Below are experts of layer 3 (counted from 0) of a mixture-of-experts language model. Rows are named router (the router's row for the expert), up (a neuron's input weights, with its number) and show model dimensions 192-255. Each number is 200 + 40 x the weight over its row's rms, rounded and kept within 0 to 999.
After each expert's rows: "gets" lists some tokens that make up at least twice as much of what it gets as of all text. This comes from a sample of Wikipedia text that the model never trained on. Tokens count by the router's weight.

# expert 36
router,203,136,187,137,184,244,167,142,195,219,157,109,167,210,197,174,211,133,137,149,214,164,177,215,232,227,189,194,186,170,250,218,220,205,188,214,179,199,172,189,208,179,128,224,190,240,182,242,218,197,167,102,155,202,247,219,230,188,192,276,190,242,191,276
up0,245,223,254,261,214,140,225,219,213,165,147,273,204,129,230,161,215,163,190,179,208,223,207,236,159,240,230,174,221,214,129,189,206,194,164,216,200,257,107,190,244,208,198,125,202,190,174,130,159,146,213,284,177,209,197,257,178,160,147,203,208,274,184,145
gets: " University", " School", " College", " school", " Church", " City"

# expert 46
router,108,192,264,135,235,179,129,168,338,230,159,159,217,232,129,145,238,170,209,185,202,151,99,215,215,195,194,228,226,120,209,286,180,209,229,172,175,115,193,209,187,196,172,181,256,198,171,182,229,190,165,132,180,144,251,240,192,217,174,237,168,238,190,261
up0,205,189,238,239,209,265,233,229,141,276,146,211,184,185,166,145,198,229,107,194,142,252,171,257,99,185,214,190,154,190,161,234,223,219,182,213,230,218,146,185,194,168,195,177,123,191,153,191,188,155,227,206,250,166,173,119,298,253,239,141,189,191,197,194
gets: "der", "ate", "k", "ish", "hi", "t"

# expert 56
router,120,147,258,156,235,220,188,214,234,263,189,166,196,242,131,148,256,227,253,191,248,120,116,231,211,255,208,201,180,147,225,194,221,186,212,166,228,198,232,181,206,174,184,290,238,197,173,179,165,182,160,160,170,180,335,208,184,214,227,254,140,228,131,183
up0,196,193,200,180,148,171,178,241,233,218,228,195,188,175,206,169,215,151,125,244,178,209,233,130,215,207,231,188,237,109,158,183,134,123,261,158,189,237,233,213,191,231,201,147,190,169,151,152,57,214,219,201,254,231,83,223,210,199,108,239,213,239,264,189
gets: "ly", "ia", "na", "a", "us", "i"

# expert 94
router,130,197,245,233,220,225,172,201,255,233,156,155,219,287,202,185,296,183,176,153,210,159,75,176,272,280,138,224,183,206,241,180,169,164,175,186,171,115,140,212,241,199,155,205,164,147,253,138,139,152,122,179,159,250,227,184,186,133,217,212,150,191,189,246
up0,189,178,94,159,265,193,218,204,210,175,161,159,27,257,129,218,156,197,190,172,227,184,195,240,232,171,157,171,123,172,151,234,202,220,230,232,130,158,210,206,207,243,240,179,188,236,256,190,208,220,206,235,216,195,164,257,165,152,149,145,206,226,219,205
gets: " for", " to", " on", " For", " after", " of"

# expert 119
router,151,191,238,93,235,180,144,55,202,230,177,182,267,236,203,188,275,171,185,223,250,194,152,230,179,237,186,222,196,184,271,195,194,184,199,225,210,143,142,153,216,250,246,243,156,177,132,173,163,168,161,192,124,256,197,287,242,160,168,265,177,200,175,233
up0,239,239,204,231,132,201,225,205,166,306,221,175,273,181,214,182,225,199,210,181,148,160,174,205,197,189,196,202,203,140,295,279,124,173,206,194,174,201,195,166,224,160,258,186,197,186,236,201,174,159,268,167,227,185,247,179,143,264,193,132,197,129,127,223
gets: " of", " that", " with", " Of", " from", " into"

# expert 44
router,210,127,231,209,196,239,211,168,255,190,206,179,214,237,185,184,261,176,205,234,197,176,153,269,291,262,227,249,227,163,198,234,227,146,189,177,143,132,216,139,221,189,148,196,211,202,214,163,184,174,152,214,100,227,213,193,221,173,231,245,157,207,194,231
up0,142,232,260,231,301,163,191,185,287,284,244,187,233,288,178,206,221,133,204,226,207,244,179,254,171,234,127,251,208,134,258,246,259,215,234,183,203,211,201,176,237,238,194,162,272,227,170,183,183,212,201,193,194,186,198,165,212,224,189,150,175,165,204,192
gets: " which", " It", " he", " it", " also", " He"

# expert 35
router,145,177,224,149,144,239,180,152,179,258,219,180,235,207,152,139,246,253,240,185,230,136,133,177,244,187,171,199,177,198,211,236,166,113,120,172,233,161,162,171,194,192,209,249,227,213,170,204,236,230,175,168,137,181,192,188,160,211,171,236,219,215,231,258
up0,241,185,175,233,218,208,215,211,166,265,240,220,196,209,197,251,138,258,105,174,188,198,232,216,209,314,238,251,225,169,180,146,218,194,209,147,185,220,197,180,244,156,196,168,201,263,182,142,224,171,263,186,171,158,140,105,183,299,193,176,191,220,128,126
gets: "a", "ar", "ra", "ice", "ist", "ite"

# expert 63
router,169,151,176,178,177,193,150,124,246,236,195,120,220,190,199,152,193,108,178,203,242,88,138,201,229,206,189,231,144,186,242,288,220,204,167,214,203,171,239,196,193,148,153,168,252,228,212,248,183,154,142,112,102,200,195,175,210,199,129,250,145,193,149,254
up0,193,204,245,290,245,94,188,207,266,267,229,238,194,172,154,218,193,214,234,231,202,260,187,162,188,158,238,223,123,201,211,230,135,193,225,186,200,105,169,252,226,181,175,273,200,138,212,238,215,222,139,178,145,200,218,159,195,203,125,190,146,128,229,129
gets: "ion", "ions", "ity", " women", " men", "ers"

# expert 110
router,133,194,218,205,222,231,180,166,218,260,199,164,222,217,130,154,247,159,130,185,194,178,149,189,260,274,153,272,159,187,247,196,196,189,203,163,183,152,178,114,219,244,183,203,186,148,156,128,227,200,159,210,159,243,238,227,186,142,203,227,160,193,182,232
up0,176,248,240,221,217,218,234,92,186,192,139,140,227,179,179,129,135,244,220,224,214,207,230,238,179,226,136,149,262,147,220,184,159,189,230,195,238,195,219,190,202,184,244,211,140,222,189,208,166,143,211,208,184,190,227,172,136,268,264,189,197,191,163,234
gets: " to", " with", " through", " To", " would", " between"

# expert 26
router,115,173,225,139,188,201,204,200,189,277,163,138,190,187,135,122,189,185,134,199,160,235,174,189,222,226,110,208,177,220,205,201,213,212,144,229,210,183,224,187,235,171,151,280,214,159,204,215,143,168,193,178,172,223,210,188,226,210,169,203,198,208,186,163
up0,252,239,131,189,190,200,261,175,252,291,145,273,262,247,180,220,264,241,186,315,231,211,184,189,222,200,216,211,304,185,213,218,201,161,170,171,236,183,212,145,176,162,252,112,163,250,202,174,270,198,136,172,240,233,145,122,156,169,243,187,196,183,239,207
gets: "ro", "pi", "é", "qui", "mi", "car"